Weights of a small mixture-of-experts language model, trained from scratch on English Wikipedia.
Size: 8 layers, width 192, vocabulary 16384, 35.4M parameters.
Experts: 96 squared ReGLU neurons an expert, 2 picks a token.
Training: a variant of Adam for the experts, 671M tokens, 9267 steps.
Below are experts of layer 4 (counted from 0) of a mixture-of-experts language model. Rows are named router (the router's row for the expert), gate (a neuron's input weights, with its number), up (a neuron's input weights, with its number), down (a neuron's output weights, with its number) and show model dimensions 96-191. Each number is 500 + 25 x the weight over its row's rms, rounded and kept within 0 to 999. Numbers have three digits each.
Before each expert's rows: "mostly gets" lists some tokens that are sent to it at least half of the time. This comes from a sample of Wikipedia text that the model never trained on.

# expert 46
mostly gets: "He", "She", "Th", " He", "New", "An"
router:515510552537506503494497490511503501484490527455530515521466502512533488522511521498540492511548509508496517510470527479471490490441544508508503515467487510531500506502507472488516494472522528497481539515506542532529491503494505549475497604475473467493497500495564553512498512479469504466
gate0:541495467498503496515529453479520490533473452474521509485505481503502439539516490501463502512449468468553500515500518475525466523499515475485532477534513451511479475498533511496492493531513510509472483499531503528511498510516486544442498507482506537514457484476520490538505481500527477508
up0:535517481479517486491527532520509498510512485533552511514462482484465548536516502482540496457517524491494514538481543484506487495497547501505515475518500504529523498504513516542496504466503516523510474478525501474537480536473472486484534473522555535481478519452506420506518502486523516474
down0:488492559506506495486506489498561516481474501516535476527468496442505484513491521520505509517517514498503504468518477493525485504552477516556485492455495476486509477518544541534492486474520529528517460495524554507516473480471514540486529482456516514490501505518500507455511464517522483509
gate1:449520526489467488519526476475518517525502484495524537475484479504530487495515533518503448504497512463514493512513436511516480493474482468500518507481508467534446544475502509506531486474502516475454536484542471517520474445485469521490455480489492504505483480510518501500486512472508517499
up1:509450499443561505500505486533478489536494503532529513485465491468484526517504488474529533506516504513533480484488514502539495487501475466502518487522513519511511484503457515511520514512526474528497528516500487433513489486503478490507509536491511518477481502512488516484527506493538507480
down1:474486526537530486484510479525492470486506539491526524522506484461477474506502506492491501516544511534505540492475533489486495524473483502499521470490549546479452526486489470521506543511537558479537490521507502528499542497528482519484489462470453468515510514500444491470510476517525498493
gate2:471491488494460527510522568485500497523491492530519511562477536510501493491499501511491466486543518488506496546492484556485538510538534485497494473508485480473515481490507521525498488470479471467509505498496529480490491538490467462461490515473498513446455498556457490531437462487487510513
up2:514534474523513529489515498469542504499510496499528497508492498459500464496497531502453505472514456480506507527493515497475474492480496504477472482491536482461527467498485490478537499431507482466535527490449479470514466549504501509531505508536463516480478532485527494491519505474520535515
down2:516480502506450537513506476479501493441496534479498473498478508510481524523466516534500458461501465512464480479540499512513508478450509500500495477451521483488554514483501503524482503516501501503511465484528444482499480555497476492492473526496484475494519528509457507471488527471497513517
gate3:474493503543497521503467468492534471502519481462455522498501480525518511465510534484486466512490476495485483453512485501514479520458548476472496493505475513519446535483527523505455539487492511482510492491481559497532454532495513515516502544516483484478436455530466513537470467495476481539
up3:459493479506517503511525533507535478486457496484493531507483501516490521488458540483461544518497512496521526451485547480517483465504516543490473475477484552464553505490493507502485510510500523506510534494477520515523503464468552496475485522517484569470482470525525559562511478482519478532
down3:461505521517484533503449498486482520515484526563543527489534500538492570480503490513468505482469511491486491541493475496478508502528521505483509494505504497550490491458525467546559532485514515491520493507509512515509474491541464493510476465515481445490521479514516514441508513494518526503
gate4:482467527525504492514512466501489465540470527488496527519516509522501496510487509475485462517450493511512475513468459515531534488461505521515513469522449513509475523466524497541502497493507515493452517500539513544511479494490475475498527522465534490462493507519465514538487460486511494467
up4:512545461488533503492468507487493500460482469495520481507497496527515492472517464514510506493502498492473545528525489502463483515506441534484514544485548462482481503510514488461511518526517496489548471479468479440487521479552514496496509457528496496569486511474526523467526498483491480535
down4:457515482472551541447489534504505471530481494491465524511523506541521487530527519495502490518561483498535538453493531534531567490486506514547484488491481497503493526511510482513488457514515460525517503498541496516495534440465477498521522504479509478490505485511532506537527558513513485532
gate5:530526417520475491498484496507482513520540505457517541508505481499513508510496472528547470472517506491518507472489462489498492549527478492515493518489507525511458470502488471494515523457483499488508510513519484504514458495466467537479514462554469491529456483497475490509440527519439524512
up5:494505504488519489506515515472546455495501513524447464490503502493523505440466501479547492516550453533473494504525507490467471486496521514522479530487454492504472487517511514493545505497485484487446505520485546491498482527511508447512474520527489490492524481474528520506514475527505474519
down5:491481496536505526512504505505507469467489508507531498499482503449511485495501500442523525475497479524491494498517468562503541521470512497497536516512549487503515489510494510498499483478486464494503450513506507516438476454467491490503510505510486489498541477548461519497435519459485525466
gate6:484472506509499476500472476523495480504500529487451519525521511486466435494501531496495490473496561500457506496505475465485466498473463450518469503522494493507534503491515485506503543528558485462520469534513478508518536521483507504500514496475490507472549504509499511465465514527478489555
up6:511540492499501523490545519472483524497491477505559498468475474500509561511489456537524517497511421501550497510481513552519527481497520562496520481485519513471482511531473519490519470502461510538488529476484501501472475456505489490508478495527506511539454488504510505529543479475510512442
down6:497521470494510501517541457486494482490501504532502486486507541498528504509447474544523490506539511493490520473493517533513506538507516464536535520504540542474495492485518497470493468508488521486554492463547504518502502469489495520535520458505469501495501500505486508504447531518489502494
gate7:513464509482451520512537506518479570546481473527529495513490509461478470527487521493547446481469481515516470521501467529482505554456472489507523437531480501517493552521506516545513464496495476490474513506561464533521482517470509509478474500467540521479515501494493499506456528493504531476
up7:539504517494490528475532495492530539487491500525512486466510509541472572512473543465528497512532489543473448503527463529499486527493491487502479512516522463541495508535496465511486516458484506513456503521535544485508488520489535504467504461485489473488499459479518489419500535531512518496
down7:476515509525480444521483499543554493511479468492495519503509531467442539523515525459476525485515476513467504514510502522512520545489478515480478521518531513469565498538525488500453480477516498535469452485506494496504517518544476523557490512452487469540497482499523499501501521483502517486
gate8:514483502464500517517508473485518502493479526519507498530494479509508467543506513510539485514503520507488483514531501548514485509463504471473514461517505511491555520498539484503550499509490541480478478514554507550520492496521483491511507492497451548442560513461491522548500491461490496534
up8:521483464500472488526469533526502516530552532470513526459526473472463491542481465496541502485482515517531494483490489496455503520488533510513446504494531495523506485534459518520491521523456505491496476481492461451491497500465552535487483505488453502516504500554496488474476509519466506493
down8:498522544494508477527529467477472507477466510493503510500527456485504484540528487510535486469462469487519511492510450522460492474482510464450494483534484536496488505483478460489522491518506469480469529512496555512496544442505480470456477554492506527495503507478474486536482556475499504523
gate9:508498520517512511505506512505442472516443491502528463478520454527475472480562490507527474470510470514506503470522472550488466518493492505471551474501529478545505497465549469481461529475519540493513494480504509440485499495442490514513510480492456484487476483499453544490482496522465460527
up9:482509487516485503488487529486532528520495493468486447452478505512524517511485502520526496511478482451477479495522472499489527473475460522548492510501495526479468483532487492489489499515452492502448518512492521498488504557515513465532469508527525471494474473497507507486537495502486496450
down9:459511461513478491520483494490491508453520485461519506497492450497529452491507479502482502464509492491505525510525497514489514463509543518474485521540479540506488524532503505483456525561498470488527477447476513503460510507545483496501508498463488494518483509490506489484503502525537468514
gate10:531509507509494527505515485474531547517531500518517491476520501521532460482492520450493463493488477497481496489531497446480451510486520509448528503479514470517501540498509523514500500490536491488485493500534554511512499473496466520496481494526497541483499522518507505504504488472539502536
up10:475558459465508486529513462501534471509448551505473488487516526559498547477485522515517507512517503494476460498490532519536518509469488490458534488454498487488473490510536523519524509474508500477539487453518518455478477480508475501470496494546489460470488490486489531534523499478449507522
down10:482501475482500515497486491485532501494456491500543490579477473540492520492531495520517487476512495443516492487518549494472511517470531471495533511502474557477523440542531504529528476544496531491534495481519462485513449541536541490482476536496527495490510525512537532516524525480466547439
gate11:546494487514495519515511492492522524518527498547494444484499497531459492531493492492496486537484505520522524512481478478488492513538546510497503510484487504499490521477496477430474519486491518457492511533492519537495466525524489525464511507527509474503507499511499569519481486465462536478
up11:513477563498481517481503469477479501527485484470496499494531482478494484487500505513484465486525525565500522513469463526501503472506517475472488522525531504518513506499489494465458532466508517475505524534517512529485499487517495488510495555467525467484526498494480532473530491415505483506
down11:509530482462482453504537530471467488473467521495503518471494469512524513493531486504422514520506506478521530483486466480519475491516481488482513515507516528484482526472468488509522535483483540520482514509520508470515522511532505492495474521450504499503511507470415502483465468531463482514
gate12:503492499488481465532491519501531524499509515494529482525481513497508480525482567497507508465500449480503448484491490485526549470517518468467482492492517535474477515498521479526512494431467514514465477528561515477493479510533501500492476489493503491484486447506530476487492429507438510487
up12:510502521475485472532553441523470542573522491435483528495511513512473500462506502491515502541522526485492476501519522426482492492488502520489528486524481473492543501522502503489536478510463491471462500490506453491518504482467483502503476533525470485476544573487477529498513471508512526535
down12:536471472542505529504490484487505448522478491495479491505505541532461501480513491512456503524474506522502427473473479509534505492466495512549471509473530519498515508517484436497479492466540499521520526448524496505520491471474539479464469489505498469495527474505484490525467478470517570494
gate13:548490463498464491494489473500541526504488514496513519525512492510441474515509528487488496502490478487474503502524487514529528566472540476525505516503531507508517516485490473514538563550457536486458523513495493494533494527430491516481519548507511495514521527498500477506477528550524512522
up13:500494549504491482532492474499495494507482517500495520463521542537496476503452505539503476522502520493497527519488465534480548473507458463485492505487502486490512437497471510529525442493481478520506467516497493436533470521488481515544491509518518501477437516455475506482471484498494522470
down13:525471488537469494490486512532508488482476499526512530495477518549523475465447480528481442501483517444501506518472500485532467483490533503515487559524475519517503526545502531502511468518493479529529475487513465483511551489537514467555513500512454470516507500489501486520484468494467532482
gate14:505478471502488515509518495523522516499510539489536456486473515519497514488488548462478559502549459511509524481476496520530506485492551443503482480520453506504496540478466509537465535530513516534534492476541456490528482498502478508520513464454477516461486469493517516502488455482502503552
up14:543476532527507544507536514528491505494463493520468494476490550520479492460503534488518509541506525521502514526526514539493492491513445490495528484528522472495526495476542491500510499529498523504480538483528475497475503559467506515482525515499483512469516546475545450491493497544551521482
down14:467503482496520443487473541504520509528479480494508520506507463509512516490487468463513534524510509531476491485505494483500508475494520488514528499466468519511493521499503504531534456478523492501493507545501525509507513485505500544517499522460481473484531485488530477527477484510492491487
gate15:473477476517523476531509521511495470491531504481530531523491503499484545499498503471517479465491535515528532514484517475497486530545493523487492502435469469463449499511501518476502522467527488536478519509508503503459462512489468491485530505442501465509537507520543521473462528496535512534
up15:481480515467451518494477496496470495497504530525478451480527517495481479472492503527488496558496486483481484479480510517491540504482503497516504517573538511515527498510488502545484487533502536470517495469452492526532516455526532508558443485523485542501509514500481467499544482498470474503
down15:545493516445510514439480520510468491482473525498501524500535540491518504513540523556482478515521508503514526498529491522499499496506523470482477495462500480513498492513512534490475471456488530439495492480498510445541521470519503525490503520540534486491463528484494505498479458477474480492
gate16:541503518499488507498505511477534499512531521489536470532500454489513483475507495487526516511540519520503543500485502492510553518525546557519487492491531470501459455500518457534472532539519510460509461489519511505497476509515466488478494494500519489500537450510465511483486487515451504489
up16:505495490526517501506498493472447503498482491496482517514471505513522500481501479481523512526479496485524522479512504496479463512464459496495508516513473543525486550510520536506509520496484507537509491489437547456477508464474531540482510453515524499499481470471453486485511508529498510522
down16:495475465523507495460514497504490517521462491494472469512465531448507544478459526503522495511494529512474517487557502504488503482487493530514515450478545477523512499508501511476460530504526452516473495500508503500511512464511504533469549474517491523490540478493556505505435513490499503523
gate17:499494464531524540536478492507517518526493498507505467473478505501498443477473492544535507490512503521533510545489476514539514512507544478509501469504496489520440506508533496492517507476493506513456512534533503450515505504489557516475492486518535484490526480520499495481443538508521506485
up17:517523491462474445497510510493492482503483506504450508491527476502540477519525540508457453475533490511473488481509516525514515536502458473515499479463519493487523508523461480466506508510518487500516523504475491528502501490484497502529482481460486485499497555484502483463522483503473512524
down17:491500507496527562468478511506506481529474491514502512513474485465463494435475491509506501471443505486536470521517484495500487521494492526513495514532485513504519542500519520526503536535503498553505468474476491494527545541494493511473484495495524497521532499509466487499512511466461545499
gate18:425519529543452482488465487471471502484498500537504465503490508513507504512487486533515534521539482445509524510460474470483499472459535494513489465507484483506496549490528474495498487527499533452461507537481502477478486513461483519511484522476498548542501490487539457498507552526462536463
up18:474529532496484476517496531485526552526496513517535480492483492521488503495512516510510544544553452473497517524434512477490517503484535530496482465497517500492504526479540456464464515498487488461475527539527527505523469499483503532494489548533512508489514454475546505466490479455483546457
down18:514472480465517503502551516531553477508498473471501511488509503490523482501468480429557479496513508477451520527481521504515482459545512490531507522496518472448486494499488512509494469485509465438528479487522493495473488505502488515546497472462511534465513499493544552483492563493508526498
gate19:551517453488507470510501497492508514490504502503522525492489475467525491503497465483555491447464469488547464496472515552509518535527497482463507485497490490476456508520485478470531477510491440513517522516527464487485467492503510549489504495464490493476472532541493512523491506500502507505
up19:462484512541489503536557534469497479497516512521494515527508516527517470516467512519536530517476469454513498463453457497490462493506514528518540503495518489476503523523454494527518512523482515520506495477475470488483517500479500486499452515457534535477544508493493488483499451470528518510
down19:479508549477514499482444510512468478496504558516479515508491542484509486530465538502479527539503480528468461504485519486481530518504485503484550489527496508549532504462480488460522536500511483517552455476548474477470498502503497509511493452528490499498467484494536494458521472458540494470
gate20:492561488508509549470531486476493486514516516480537527478493534483488499479519502470523507492508475482474447471491476490478493469494483524478499476486438519472493506516505520478500489471569482518531475525505475510521518494492439523533478452524501477489481481498523508498488520515495489512
up20:533514502510502487540493518488473529506459518542511504503521433481539486528494494502525524483465479518501472490531524537482482481468526548502517473481529555475502508525501458528482497518497535499481480457487527480516492479561496484506501500519444535525485477502485484533505503527478469517
down20:476516510484472507465502529512497500488544473490502520525466496508480501505452472509516471512521514566513532450519532504511467497517488478469518480470498482455448487516497514519493498486511473521525519477506497527490484474535515516513527487440502501471491459459485467512497513427480506505
gate21:521544535493539526513527473488550525469436532491506530474461505491493506528515523509496517481502468490485512500546496502497482512549533521517446545495501483473503504440485483498550522436502525479498537491532485493514505477510500505439496509491505517511513450492532501460494489481478521504
up21:507524577519527527492518489470539511444447512487519502468488495482471513505520511533501505494517474478468510490517511520496491487529546506507445541495518488468510488474500463518519519467490538451483556517521495519514515467518509508499467503469506504516521463510514478480526470524482501483
down21:477503506467547499519491537473490508523519453482513503476532467486546497506495486491460486535494537531474520498512483506526514520502506497455536482546504503481489458459516464535478479466485497501519498521485470482513483511499508495507464517479514514506504443536471528487449448501481501513